config.yaml
n_layer: 10
n_experts: 80
d_expert: 80
d_shared_expert: 128
activation: "swiglu"
routed_scale: 1.73
balance_bias: false
norm_eps: 1e-05
positions: "rope"
tie_embeddings: false
init_std_o: 0.0
grad_clip: 0.5
decay_shape: "sqrt"
Below are experts of layer 4 (counted from 0) of a mixture-of-experts language model. Rows are named router (the router's row for the expert), gate (a neuron's input weights, with its number), up (a neuron's input weights, with its number) and show model dimensions 0-255. Each number is 50 + 10 x the weight over its row's rms, rounded and kept within 0 to 99.
Before each expert's rows: "gets" lists some tokens that make up at least twice as much of what it gets as of all text. This comes from a sample of Wikipedia text that the model never trained on. Tokens count by the router's weight.

# expert 79
gets: "h", " ", "ah", "ak", "am", " H"
router:60 30 39 64 55 44 62 57 51 48 50 45 56 47 40 46 67 39 60 55 41 63 42 40 59 59 48 56 61 42 55 41 41 59 62 31 38 74 55 54 61 37 51 32 49 57 39 61 63 67 30 59 53 48 59 58 48 52 60 52 60 54 40 43 25 61 33 59 32 48 62 51 44 51 35 62 57 65 55 45 44 34 57 40 62 43 54 50 57 35 60 50 40 45 43 61 55 51 57 37 43 39 38 57 45 48 52 41 55 52 39 59 46 61 41 41 34 46 38 38 51 40 43 54 57 68 29 60 56 71 68 53 55 52 58 66 48 31 39 43 63 59 40 34 45 57 37 41 38 40 61 48 52 37 58 62 36 55 67 52 53 43 70 58 36 44 34 47 47 54 37 59 46 61 43 46 64 59 42 33 37 54 50 46 42 54 49 63 55 35 40 53 44 51 57 41 55 53 42 61 60 39 54 50 33 46 44 39 55 57 60 60 61 56 59 56 40 45 34 61 48 52 61 44 44 53 42 52 60 53 35 38 63 30 44 65 63 64 47 56 68 56 53 46 59 66 53 51 56 62 70 42 55 58 40 48
gate0:40 45 27 58 68 31 58 45 60 50 54 54 45 53 59 62 58 38 50 48 50 34 32 35 60 44 54 70 66 42 53 36 54 54 40 62 54 37 57 45 45 39 51 31 44 59 50 58 54 34 45 55 47 47 40 58 50 51 51 57 42 46 46 49 49 51 55 58 54 58 61 48 33 77 42 45 35 57 56 36 57 50 40 45 44 56 49 46 39 48 55 65 67 45 38 53 79 59 40 64 42 51 54 59 46 58 60 57 51 38 47 56 58 52 44 68 68 65 47 64 47 48 34 59 48 51 49 66 52 54 49 60 48 37 44 35 49 40 54 56 57 60 34 44 37 59 46 80 67 53 54 45 53 42 28 33 63 46 45 57 49 36 47 61 54 66 33 44 54 39 72 50 62 48 49 57 48 49 55 49 49 49 53 50 55 64 48 61 56 51 48 66 31 54 62 56 35 41 74 57 48 49 50 68 54 39 39 49 58 44 48 62 62 48 59 49 25 52 29 49 49 49 58 34 45 47 46 45 60 44 35 49 55 43 51 62 56 44 42 47 48 33 73 41 49 61 58 67 48 47 50 32 50 54 37 68
up0:51 51 51 50 40 42 47 45 47 50 51 76 61 76 56 52 53 55 54 44 53 61 62 61 58 33 55 50 52 54 54 46 56 45 49 48 35 54 58 36 41 44 55 65 61 46 61 36 60 65 52 59 45 63 56 63 63 46 42 60 49 59 35 44 41 64 61 52 49 53 64 46 61 59 69 68 49 39 61 48 39 50 63 41 53 48 41 68 37 47 44 36 60 51 72 35 46 45 42 51 56 41 47 64 62 57 58 50 63 40 47 63 48 46 45 48 36 58 27 43 48 43 55 42 49 53 49 62 41 59 43 60 45 75 58 52 53 52 46 73 38 55 50 49 51 52 30 71 45 33 49 40 64 47 41 46 58 46 28 54 26 59 46 53 53 43 31 39 45 54 57 61 41 56 59 61 67 44 40 44 33 45 50 59 69 58 54 46 44 48 49 36 46 47 55 68 50 51 67 48 48 66 55 44 43 58 37 44 70 60 44 31 42 71 52 55 57 61 45 35 49 46 51 31 54 60 57 61 38 50 40 57 38 42 55 60 56 53 39 48 62 67 39 41 46 62 64 53 43 46 74 62 51 36 45 58

# expert 47
gets: " two", " a", " of", " one", " other", " three"
router:63 37 47 57 47 41 54 62 61 37 59 60 59 35 53 23 49 42 42 50 67 60 56 46 45 48 43 53 53 46 57 44 46 62 62 53 51 58 52 45 42 26 43 47 43 60 65 71 48 69 37 48 57 57 58 57 55 52 54 57 57 70 39 54 46 56 49 68 43 52 44 55 73 41 58 57 73 58 35 40 27 65 46 33 55 48 47 53 57 42 48 55 32 55 50 48 43 48 60 43 35 48 43 60 51 37 62 39 57 57 43 52 53 59 38 47 52 45 48 34 48 36 37 59 51 43 39 68 56 68 44 59 71 62 52 45 47 38 52 46 42 65 33 32 56 53 41 40 57 39 35 42 43 40 57 57 59 60 43 50 44 44 53 57 37 51 43 35 75 54 38 63 40 49 46 49 68 37 34 34 38 56 59 38 42 46 46 63 48 38 40 43 45 51 64 58 67 68 43 50 46 23 54 46 49 41 55 45 72 61 53 68 56 54 62 57 48 46 34 49 55 59 31 61 58 38 53 52 67 47 42 43 55 42 54 49 56 53 47 53 58 40 46 66 56 49 49 46 58 51 69 42 61 63 46 45
gate0:45 50 71 53 48 60 59 46 45 33 48 51 43 50 49 64 32 64 48 52 44 56 65 37 51 47 65 57 38 59 62 60 40 57 42 53 45 28 66 54 39 52 49 26 46 43 37 49 57 47 47 47 39 53 52 41 31 53 55 48 65 49 44 33 44 55 38 48 60 41 44 58 46 34 51 46 51 52 29 50 55 59 73 61 50 60 52 44 38 49 47 50 33 35 56 48 54 49 40 54 47 66 40 51 42 52 42 45 40 47 41 42 49 53 32 45 41 45 57 50 48 23 71 55 68 75 48 49 41 57 64 46 41 40 55 47 58 54 50 58 67 53 53 54 61 49 44 45 46 74 43 56 50 58 65 62 66 36 46 75 49 49 57 59 61 57 68 45 41 47 40 68 34 44 39 43 62 64 42 47 47 59 33 69 37 37 37 48 43 52 44 64 57 52 37 61 65 37 68 56 44 48 43 55 50 29 64 50 39 49 39 39 34 37 68 47 56 53 40 66 39 48 47 44 55 38 42 54 47 64 54 46 56 62 49 37 43 58 40 49 40 46 47 49 40 56 61 27 67 49 55 35 46 53 55 46
up0:59 50 42 21 45 74 51 58 57 54 61 77 42 50 39 60 49 60 41 53 50 57 42 41 43 57 44 42 46 44 32 56 59 52 50 46 45 53 43 63 40 48 54 51 51 51 53 52 36 46 45 44 48 41 45 46 57 49 24 53 42 33 46 65 61 47 61 48 46 53 29 48 41 48 52 61 43 62 60 35 46 56 50 37 60 57 40 40 36 42 38 41 58 40 42 47 36 57 46 33 45 66 56 52 53 53 43 63 47 52 66 61 69 68 62 43 40 48 49 64 51 73 42 44 30 57 60 39 39 41 43 54 57 35 57 49 61 35 42 49 54 31 52 56 29 66 49 60 72 51 27 35 47 44 42 37 48 60 44 40 61 45 46 53 50 49 48 55 61 53 43 44 79 65 48 46 52 36 51 54 50 32 48 53 59 59 48 42 46 49 43 39 47 53 53 47 54 54 44 48 49 62 44 46 54 69 29 50 60 57 65 57 59 70 46 53 52 42 65 50 47 53 55 52 60 59 51 41 54 47 49 50 42 42 54 44 80 56 58 52 46 48 26 74 52 44 44 49 46 44 38 63 45 56 51 23

# expert 17
gets: " de", "'", "-", "/", " De", " un"
router:61 39 38 51 57 42 65 63 39 52 57 54 57 41 47 50 67 45 50 42 49 66 60 35 57 55 46 50 59 51 53 44 39 57 49 27 46 59 70 44 61 51 52 34 55 60 58 46 56 53 43 57 63 48 78 49 52 37 64 59 43 62 39 40 36 57 54 54 42 61 53 60 48 66 31 62 66 68 46 38 46 75 51 46 59 48 67 53 51 31 53 40 47 47 49 62 54 52 51 50 53 31 32 50 45 33 53 46 49 47 45 66 58 59 59 42 54 33 31 53 52 46 49 50 56 55 40 50 58 59 59 56 54 63 46 40 45 37 42 44 46 60 40 50 58 59 42 38 60 43 55 61 48 37 57 55 55 60 56 49 58 49 54 44 46 57 46 24 72 69 51 47 37 68 56 32 56 34 46 39 40 55 69 44 36 46 43 55 51 40 29 51 47 60 63 48 75 46 37 59 58 38 62 61 48 37 53 44 58 57 45 49 48 60 49 55 48 47 49 52 51 63 58 52 37 39 54 60 55 39 34 26 57 42 42 49 43 68 59 60 56 54 43 51 50 58 62 42 64 58 49 39 82 65 38 52
gate0:48 50 60 48 43 48 60 60 47 52 52 30 59 45 38 53 51 51 57 54 73 57 42 23 37 51 54 50 38 35 41 54 48 60 37 44 54 34 35 81 60 63 42 54 50 43 45 68 44 28 34 36 51 59 47 48 48 65 37 50 54 75 70 50 50 46 44 44 43 51 58 37 46 65 42 36 36 75 40 60 60 55 41 55 34 59 39 52 50 54 52 49 33 47 60 60 46 63 53 49 59 41 37 38 41 48 52 69 46 43 62 64 60 63 66 54 37 42 54 30 40 57 44 46 50 42 54 69 53 60 60 48 49 39 49 60 62 49 52 58 53 47 43 49 43 21 49 56 58 36 48 60 62 57 58 59 51 40 52 54 41 31 42 48 44 54 66 47 53 37 56 47 46 57 49 52 43 49 63 46 37 42 47 62 51 67 56 51 38 50 63 38 54 71 44 56 54 50 56 53 34 46 49 53 44 33 48 51 51 51 50 58 61 42 52 44 48 54 41 50 50 81 64 32 32 45 52 64 45 58 40 48 46 49 36 47 52 45 55 63 37 37 53 62 47 57 50 55 57 50 47 57 73 29 58 54
up0:59 70 43 64 56 69 44 49 71 67 45 62 54 61 42 58 38 66 28 67 47 25 52 42 65 57 38 45 47 49 45 42 41 51 57 46 52 49 40 38 57 38 39 56 44 54 79 30 53 54 47 48 54 42 62 36 37 58 50 48 33 31 56 51 69 57 34 57 54 62 44 50 45 59 49 47 43 62 63 69 52 46 54 56 48 47 37 50 44 51 46 60 54 48 42 48 77 47 69 40 53 35 46 32 57 61 60 51 49 62 42 48 53 61 47 30 54 55 48 53 53 50 50 55 51 47 37 44 59 47 55 61 56 36 44 46 40 71 39 55 41 64 50 39 60 58 43 61 50 58 53 60 32 41 55 40 37 38 46 55 59 53 46 51 34 50 37 49 52 26 45 50 64 40 46 59 42 43 43 55 57 70 46 49 59 61 54 60 46 44 33 32 39 34 39 59 56 44 40 55 48 39 52 26 61 52 58 49 63 42 47 43 54 52 44 52 51 51 65 49 33 47 50 45 63 59 38 69 44 31 44 43 46 40 58 64 44 49 51 41 37 46 51 53 68 56 52 39 36 55 39 43 58 54 71 44

# expert 62
gets: " the", " The", "The", " American", " new", " national"
router:50 42 43 47 49 43 60 61 68 31 49 68 47 37 51 46 56 31 37 53 60 58 42 35 53 50 25 51 63 35 47 51 51 46 53 52 43 56 62 40 50 40 51 37 47 51 60 64 47 68 43 53 71 52 62 45 58 53 60 57 44 65 43 45 39 53 41 52 37 63 50 54 50 62 41 49 79 60 35 46 28 62 57 43 56 47 61 61 46 45 46 46 33 35 44 59 37 51 82 53 36 38 46 53 55 42 71 51 54 51 34 47 58 55 47 43 54 41 51 27 41 50 38 59 66 54 41 74 46 59 54 55 58 49 40 44 46 39 56 43 43 50 39 28 54 62 39 54 64 41 54 66 59 43 53 56 49 60 48 61 56 41 55 62 30 48 43 36 67 62 43 51 50 49 57 47 68 60 46 40 46 36 70 46 58 68 41 65 41 44 37 38 53 54 61 52 59 54 39 50 51 42 47 52 38 41 51 39 70 50 56 63 48 59 57 47 44 49 49 55 35 54 50 57 55 43 38 67 64 47 45 41 41 46 46 63 55 55 71 53 66 38 51 65 53 38 54 55 69 49 49 48 49 51 32 40
gate0:44 56 49 44 49 68 40 44 65 43 50 47 46 51 39 38 55 69 56 54 32 59 51 25 43 48 61 58 50 50 51 50 59 66 52 51 51 47 61 51 45 36 45 57 49 32 51 50 40 49 37 54 47 48 51 33 44 45 35 22 39 58 60 42 48 33 58 40 28 49 68 48 36 58 44 49 59 63 58 48 58 68 53 52 76 52 52 51 27 28 46 61 41 58 38 45 37 56 39 52 36 43 49 37 53 55 63 52 51 59 65 41 52 50 47 44 39 48 38 57 51 42 66 37 54 44 43 38 53 37 44 44 47 54 64 51 65 45 44 48 60 50 48 57 52 45 48 59 71 43 41 56 52 48 46 38 58 41 61 41 54 45 50 79 57 68 46 65 39 40 76 50 59 72 34 54 40 48 32 45 42 55 47 48 67 43 40 57 28 63 43 58 47 44 45 51 50 57 52 41 49 42 49 33 38 51 64 49 52 50 62 51 45 44 49 55 36 62 57 48 34 40 50 50 62 54 68 55 53 53 33 53 39 46 50 52 54 46 46 54 52 77 53 62 45 63 21 61 41 58 49 41 60 64 39 40
up0:58 45 52 61 60 38 53 48 75 42 43 50 42 54 50 33 60 37 44 45 45 48 37 43 52 46 55 58 37 53 41 45 49 39 55 49 47 48 52 52 41 59 59 35 60 54 28 45 55 36 58 34 60 54 58 44 56 53 60 54 45 37 61 59 72 67 39 36 44 45 38 51 60 52 54 54 68 45 53 45 39 54 47 54 56 50 49 76 44 67 58 55 52 53 55 44 57 43 41 63 39 49 47 70 56 54 58 46 61 54 54 56 47 43 57 39 55 54 41 40 50 54 59 55 73 33 61 36 53 58 54 56 43 33 45 53 48 67 45 35 56 44 33 24 57 34 29 64 50 42 62 41 40 55 32 60 34 44 42 53 44 55 55 42 38 65 63 51 67 64 41 48 45 48 65 49 37 52 48 45 46 30 39 43 46 39 61 53 46 42 50 50 59 53 75 43 67 60 62 43 51 70 54 53 46 64 46 70 46 53 58 42 59 48 57 40 60 33 47 46 59 72 48 36 57 41 61 53 53 23 64 32 62 32 36 49 64 56 40 50 42 48 38 51 45 38 64 60 62 50 42 45 47 51 41 41

# expert 41
gets: "1", "2", "3", "0", "4", "5"
router:57 46 46 57 47 44 59 53 65 52 59 72 61 45 41 32 58 28 39 52 64 58 60 43 56 67 45 58 67 36 50 54 25 64 58 51 56 60 67 44 48 42 43 44 50 62 61 50 51 57 40 59 79 50 47 59 53 51 54 51 54 49 35 55 45 55 47 45 36 44 51 47 68 51 50 69 73 69 50 58 54 58 37 53 63 43 47 50 55 46 53 36 35 48 50 55 50 57 53 32 47 58 42 63 43 35 43 52 58 41 32 68 50 74 57 36 54 45 50 46 50 39 52 66 54 64 39 50 52 61 49 52 52 53 47 53 42 38 50 53 60 53 39 39 65 54 45 40 65 27 35 53 44 43 56 64 49 52 44 44 73 49 53 73 56 46 39 42 54 46 54 59 42 51 39 33 65 32 49 46 30 49 54 36 38 56 40 53 53 48 43 51 38 47 48 46 68 55 53 48 47 43 50 48 52 25 53 38 64 70 59 64 67 60 48 47 32 48 41 53 58 49 38 47 37 50 53 59 70 56 41 38 42 34 47 52 44 54 46 47 70 49 32 53 63 64 45 49 67 47 48 36 54 62 51 41
gate5:51 48 43 52 69 71 49 39 43 52 43 57 52 42 64 51 56 40 36 21 32 45 45 43 66 70 45 73 53 61 54 39 45 52 28 72 45 48 52 69 50 49 56 33 38 45 36 52 55 55 56 50 57 49 51 48 43 50 38 57 51 44 50 40 61 57 54 61 46 43 50 47 37 49 48 42 51 36 39 57 54 57 48 41 38 24 50 53 34 58 52 32 40 45 48 54 57 49 58 33 44 54 46 42 52 45 47 33 54 44 61 57 48 45 53 43 46 45 34 57 45 53 51 31 36 64 54 23 33 49 53 46 54 61 55 51 43 60 46 61 55 49 49 40 58 61 49 56 68 52 53 47 57 35 56 24 50 53 59 46 48 41 54 30 50 37 47 52 43 52 35 58 53 63 31 48 53 42 53 47 45 44 37 61 48 48 53 51 63 63 39 40 47 44 71 45 50 58 40 54 44 78 35 58 71 57 60 57 58 50 39 54 66 63 55 47 50 50 54 66 46 54 49 51 50 47 36 53 31 52 30 50 35 36 33 37 36 43 46 25 68 51 40 57 51 51 39 65 62 39 44 37 59 42 49 44
up5:57 59 57 40 39 44 43 65 55 49 39 62 43 59 50 45 45 58 50 76 55 43 73 60 50 30 69 36 43 43 52 55 36 45 64 24 52 56 47 58 48 37 36 58 68 55 52 51 54 54 53 42 40 42 37 36 50 38 46 49 41 56 55 52 50 55 45 47 55 58 56 50 38 36 42 48 49 49 66 45 50 55 54 33 61 62 57 57 63 57 42 48 42 33 47 29 36 55 59 59 57 43 42 56 62 54 56 56 47 56 34 44 44 59 48 51 46 61 40 45 51 51 42 57 67 33 41 72 56 56 41 66 62 52 39 56 59 40 66 54 48 44 62 41 63 41 43 43 41 40 48 63 41 53 49 58 53 53 33 49 50 51 48 57 48 38 49 56 58 42 54 49 65 45 62 61 66 66 59 41 59 53 63 42 50 37 51 43 45 20 56 55 56 56 27 52 45 38 61 40 29 33 61 36 55 38 51 42 29 62 67 46 43 47 34 46 47 70 58 37 39 48 42 62 55 44 61 45 43 63 57 30 50 48 62 61 66 51 51 62 50 63 51 51 35 38 34 47 60 59 59 63 45 65 41 61

# expert 72
gets: "0", "%", "1", " years", "3", " km"
router:55 38 37 58 57 47 56 64 53 47 51 60 57 32 49 34 46 38 69 41 48 54 56 40 70 63 41 43 60 50 58 49 38 69 57 47 51 61 61 38 39 39 44 43 49 64 68 70 45 61 37 51 69 44 52 61 59 50 71 67 42 66 42 49 48 54 42 67 33 60 54 53 50 56 45 57 58 53 45 54 46 54 29 42 56 41 49 46 36 57 53 34 57 54 47 57 41 60 62 35 50 55 37 55 34 51 60 46 61 63 41 52 57 60 51 35 41 46 46 50 46 36 40 64 51 55 40 55 46 61 57 62 59 67 45 45 39 40 40 48 70 43 52 43 51 56 48 45 56 33 33 52 34 33 57 60 57 64 60 48 66 38 57 69 47 29 48 57 63 55 45 55 54 60 39 44 60 45 46 37 47 61 56 44 38 68 50 58 45 40 49 30 29 62 54 62 66 53 47 55 51 33 44 60 50 38 44 39 59 54 60 76 48 58 51 41 37 41 50 60 48 64 43 57 27 49 51 63 64 57 47 42 41 48 36 57 43 54 53 38 67 42 37 40 73 41 52 44 64 48 57 42 55 54 47 48
gate1:55 38 46 61 39 52 71 55 42 59 39 55 34 55 45 64 39 49 45 42 45 52 69 65 48 38 39 40 50 47 63 59 49 45 67 45 45 57 39 42 54 57 55 55 54 50 61 56 37 51 28 49 33 42 44 34 61 80 40 42 50 57 38 48 46 46 50 58 59 58 46 47 39 40 53 44 75 64 60 54 53 52 57 38 39 41 38 33 42 57 47 46 63 52 56 43 58 62 31 38 43 51 49 64 36 62 54 32 50 59 42 47 56 63 49 52 35 61 41 58 55 41 52 35 44 35 39 57 56 63 43 64 37 58 44 40 59 53 41 40 66 50 65 39 40 44 58 55 37 36 50 48 40 45 65 48 61 50 59 51 54 62 49 33 38 56 47 43 49 24 43 45 51 57 57 61 53 39 39 46 53 66 58 46 61 68 55 56 48 60 50 42 34 61 44 53 64 50 64 37 69 42 53 56 62 44 39 32 78 33 56 41 48 48 71 50 60 62 50 51 63 51 50 55 48 53 40 63 54 61 52 69 49 56 41 33 62 50 37 40 45 35 50 32 57 41 43 44 54 54 57 60 62 44 62 58
up1:50 50 59 50 53 57 41 50 42 60 44 36 62 54 52 70 47 41 43 57 54 46 48 39 56 54 36 52 71 56 42 46 39 53 64 61 58 57 65 56 34 46 66 34 36 48 48 52 37 52 58 41 66 43 58 41 37 44 52 51 62 40 45 47 47 73 73 39 49 67 43 46 45 50 57 34 41 56 59 40 40 35 49 73 34 73 40 46 62 51 52 47 39 48 37 42 49 62 42 45 50 47 50 54 80 46 60 44 50 57 39 40 52 48 58 55 54 51 55 50 31 45 51 52 51 69 51 53 40 66 56 42 57 56 53 69 48 49 74 52 43 65 53 55 60 62 53 28 70 52 50 46 54 38 41 37 53 81 57 36 53 36 54 57 65 41 75 32 54 49 55 63 42 50 56 48 45 60 51 57 47 57 50 54 63 54 39 48 55 70 29 53 50 46 44 56 53 44 66 42 34 63 52 40 52 61 44 59 49 71 53 65 55 45 52 61 44 45 52 44 48 38 42 44 58 51 53 34 33 67 36 57 61 50 50 63 59 46 63 48 50 45 56 49 51 43 69 47 43 45 36 45 62 37 61 46

# expert 29
gets: "it", "ot", "ent", "et", "ut", "at"
router:77 39 46 55 42 50 63 70 57 40 48 55 50 35 52 43 60 42 50 51 48 56 53 46 57 64 37 46 58 53 46 44 38 55 46 47 37 56 60 50 47 48 51 43 41 66 56 50 45 41 41 49 58 47 57 56 44 36 62 44 32 58 51 30 46 40 43 61 40 50 51 50 56 52 46 50 54 60 39 59 61 42 42 37 61 50 69 51 56 48 73 57 31 33 59 56 55 71 63 38 37 44 39 65 54 52 59 51 53 52 52 61 52 60 40 41 39 38 50 42 43 37 44 54 62 62 21 55 55 76 53 69 57 39 56 47 35 36 43 36 57 58 39 45 65 59 43 43 51 40 54 56 44 53 59 66 59 57 57 59 54 41 58 63 49 44 46 40 54 45 57 56 49 58 45 42 62 52 54 41 44 61 60 42 57 81 50 70 54 28 37 53 32 55 58 44 56 53 49 53 66 49 60 53 48 31 62 39 59 64 61 51 54 55 52 62 43 39 32 55 46 42 56 63 45 36 36 63 67 34 47 41 46 40 47 60 67 68 73 60 53 46 46 56 68 58 50 44 46 52 69 46 65 54 46 39
gate0:60 52 46 56 45 53 50 67 42 30 44 59 48 30 35 48 59 42 73 48 43 45 52 39 30 45 44 46 30 55 43 57 48 46 35 52 52 50 59 51 76 50 51 43 49 60 53 65 47 57 55 38 48 52 40 40 64 49 50 55 47 41 65 35 52 24 50 47 37 47 64 61 61 40 53 44 51 47 55 56 52 65 46 33 57 48 39 50 54 37 62 53 46 56 59 29 64 58 61 33 65 71 57 51 65 58 43 39 49 52 30 41 56 49 48 40 53 42 59 51 45 43 50 36 69 54 57 39 40 54 70 65 29 39 49 61 46 75 42 50 39 45 54 60 43 58 46 49 48 18 45 44 36 39 46 32 53 35 49 65 51 45 54 47 53 45 49 56 43 58 60 65 56 49 51 54 50 51 46 49 49 68 56 50 27 61 41 69 43 52 56 51 47 56 61 58 56 42 49 57 58 60 31 48 68 39 58 47 55 59 61 51 66 35 43 40 47 58 48 59 40 43 77 53 49 29 45 60 41 39 54 33 59 57 41 46 59 50 43 49 47 31 54 53 54 50 39 68 59 65 56 53 47 48 50 63
up0:47 54 51 42 45 37 36 48 54 58 48 63 50 51 45 41 48 34 43 48 51 35 49 50 32 37 35 27 59 46 56 45 48 44 42 62 48 44 57 32 51 49 46 47 62 45 53 63 53 23 63 50 56 46 72 56 47 48 52 68 40 38 51 52 36 36 69 39 50 59 59 65 46 60 44 47 74 57 47 39 53 50 59 43 49 74 37 44 44 53 34 43 65 42 43 45 52 39 49 17 35 72 36 44 45 53 49 42 55 53 38 44 32 45 49 55 60 54 47 46 38 55 47 47 60 48 54 40 52 34 52 46 49 51 41 48 53 55 51 64 42 72 58 46 42 40 47 38 58 64 58 59 40 59 46 52 55 50 54 27 52 59 45 51 50 41 35 53 51 66 53 45 42 57 69 40 42 43 35 40 67 55 47 57 59 43 46 40 45 76 39 62 51 47 65 55 45 49 46 44 53 49 40 61 41 39 52 44 24 33 60 62 60 61 63 43 41 52 46 44 44 66 63 47 43 49 69 46 41 61 52 46 58 48 39 51 29 58 53 35 56 32 37 47 59 48 57 61 63 53 62 45 34 51 67 38

# expert 26
gets: " the", " a", " The", " an", " his", "The"
router:53 40 41 51 59 41 47 51 48 51 56 57 48 43 58 36 58 35 51 49 54 61 46 39 49 46 43 50 64 21 58 49 43 50 56 41 59 63 62 40 46 43 47 44 48 45 72 69 46 54 38 55 58 41 69 55 46 45 74 70 49 62 33 38 46 61 42 70 40 58 56 52 59 52 51 52 72 66 47 40 43 61 54 41 55 52 54 48 60 46 51 54 48 38 51 49 35 52 73 45 36 46 47 62 53 27 66 48 65 60 44 52 56 56 35 45 49 34 48 44 56 39 32 51 68 58 47 71 67 55 49 51 57 42 43 49 50 39 56 25 41 66 28 40 72 67 35 49 56 39 42 65 59 41 47 61 55 53 56 59 48 45 55 61 52 50 46 45 67 65 47 53 44 50 52 51 58 52 31 41 43 50 53 49 44 51 40 61 45 40 39 45 45 58 52 56 62 44 27 53 60 35 36 58 30 45 60 37 53 53 58 67 63 56 46 64 44 65 43 52 41 38 48 56 53 62 50 57 62 37 50 45 46 48 51 49 59 62 59 52 67 38 56 56 56 48 67 50 49 57 83 44 55 48 38 43
gate0:56 48 43 53 27 44 57 58 45 60 43 40 37 51 61 75 36 37 70 57 45 47 57 37 52 50 50 63 47 41 45 43 57 39 37 44 44 47 46 35 46 38 60 40 51 49 33 42 60 45 52 52 78 45 37 47 47 50 61 51 47 52 53 44 75 51 38 52 51 46 59 56 47 18 58 48 25 38 46 55 54 36 49 43 52 61 62 69 64 52 46 33 47 46 46 54 52 42 62 47 41 48 38 56 43 45 36 48 47 50 56 52 36 40 43 33 52 62 50 77 47 48 55 57 49 38 62 42 42 63 66 61 40 37 67 64 61 71 49 58 48 50 44 49 26 43 63 40 38 46 65 61 46 50 60 45 48 60 47 36 53 36 50 55 58 49 51 41 59 44 57 36 67 57 38 50 35 58 52 55 44 52 38 24 55 57 55 36 67 52 44 50 36 47 60 66 51 36 50 48 56 31 58 49 51 41 60 53 35 66 53 47 49 49 59 39 47 46 46 53 56 51 35 56 46 48 61 55 34 54 72 45 36 57 34 55 41 39 69 47 45 29 42 58 61 50 58 58 45 47 47 49 40 36 55 52
up0:50 43 49 64 62 45 38 50 56 46 26 56 55 49 47 56 56 45 48 46 55 51 53 61 42 48 44 45 53 42 59 53 60 61 62 49 45 61 46 55 50 38 54 65 48 65 46 62 37 58 54 45 39 46 57 39 52 54 52 55 46 53 42 50 49 59 67 37 48 46 52 63 41 61 59 51 34 46 54 55 43 70 41 50 54 54 48 51 60 37 78 47 60 52 18 47 60 41 70 49 70 53 63 68 60 42 69 58 58 54 44 27 55 48 67 21 44 39 29 58 55 52 57 26 49 50 33 30 45 37 41 59 56 42 67 44 55 53 63 57 39 34 44 57 60 56 60 47 54 58 66 44 44 59 34 40 58 59 55 42 53 51 37 39 49 55 51 63 60 54 44 66 39 54 52 38 43 57 51 54 57 54 40 61 50 53 48 43 59 50 45 46 41 55 63 39 55 56 62 42 48 52 46 44 39 77 30 53 64 39 36 60 51 55 39 37 39 66 53 64 44 45 53 53 55 38 47 47 53 44 42 45 45 30 75 65 38 59 46 50 66 40 41 59 42 52 53 41 68 69 35 51 42 48 43 53

# expert 10
gets: "o", "i", "ia", "a", "ic", "in"
router:51 41 42 49 48 43 53 57 39 36 51 54 55 29 49 48 52 32 60 55 66 62 52 45 50 50 31 51 50 53 46 54 44 59 61 50 51 54 51 40 56 41 64 58 44 61 56 64 59 60 32 67 73 46 64 53 50 38 59 49 48 51 45 28 48 53 49 48 40 55 48 55 48 61 59 59 55 81 38 57 22 58 43 37 54 46 58 65 49 40 74 42 52 35 42 57 48 65 60 44 47 47 40 42 50 42 61 52 44 59 37 69 56 55 42 49 49 34 43 51 55 44 52 50 61 49 43 45 55 54 56 52 53 62 42 57 49 37 50 48 44 53 49 42 53 70 44 32 52 30 65 45 45 42 46 69 53 57 50 44 57 45 62 51 48 33 39 37 57 58 48 57 63 58 52 45 65 52 49 32 45 50 58 39 50 40 41 62 47 50 47 40 38 48 51 34 66 66 34 58 70 44 54 44 51 24 59 40 64 54 44 60 51 57 52 62 36 54 36 54 47 71 56 53 24 56 38 50 68 61 39 41 58 43 26 60 49 69 72 63 49 45 39 47 43 59 44 56 57 46 62 36 54 61 41 38
gate0:38 21 57 44 49 59 54 55 58 64 40 31 47 47 63 45 48 40 35 69 61 45 38 42 48 55 50 45 51 43 36 42 46 31 41 46 52 47 33 47 54 51 51 53 40 50 57 56 45 35 53 49 49 41 46 49 58 59 46 44 42 58 49 56 31 41 37 48 52 61 53 49 51 43 45 68 59 46 44 47 51 58 61 64 44 39 45 42 61 49 54 42 50 32 39 57 58 32 67 40 44 49 43 49 43 73 46 42 34 62 51 59 55 46 63 63 48 33 63 29 24 32 64 51 49 41 40 53 44 73 50 52 36 76 40 62 58 46 47 54 58 53 48 25 44 35 70 52 59 40 53 74 42 66 39 37 42 58 43 56 38 45 54 72 48 51 49 43 58 51 50 39 47 58 47 52 51 58 42 42 36 49 51 49 44 56 64 37 41 45 62 52 51 49 44 49 52 41 47 50 72 41 56 48 41 34 54 45 62 49 41 61 33 61 47 47 31 38 64 45 47 64 59 39 57 66 46 47 62 46 46 61 55 50 51 50 37 52 63 68 62 56 50 37 42 71 39 53 37 55 37 48 51 27 47 40
up0:55 33 46 53 63 51 43 44 52 42 32 52 40 52 56 56 57 65 61 42 50 60 66 44 56 55 43 48 23 44 46 62 67 46 70 55 56 42 57 58 49 42 38 36 61 47 62 34 62 61 56 35 44 49 28 50 65 54 62 57 47 47 64 71 57 48 53 61 51 44 52 34 43 58 48 47 45 36 61 47 45 58 50 57 43 42 57 67 44 39 60 55 60 44 46 44 56 35 40 49 31 49 51 63 42 50 52 40 54 46 70 54 53 57 41 43 49 52 62 55 54 41 39 56 63 39 39 44 52 39 54 47 49 42 34 45 49 49 27 41 47 53 47 54 42 45 51 39 38 53 60 54 59 57 58 57 65 53 45 54 53 39 55 42 54 33 69 56 53 26 56 53 55 64 54 52 28 52 63 60 44 40 53 56 46 69 45 45 63 47 53 48 61 60 46 42 62 45 64 51 76 37 49 46 44 78 59 33 40 52 50 60 64 48 50 46 61 62 35 81 55 50 62 48 58 50 65 50 37 33 30 55 63 66 54 50 36 53 54 37 38 57 50 47 53 35 51 34 61 57 39 55 46 70 68 52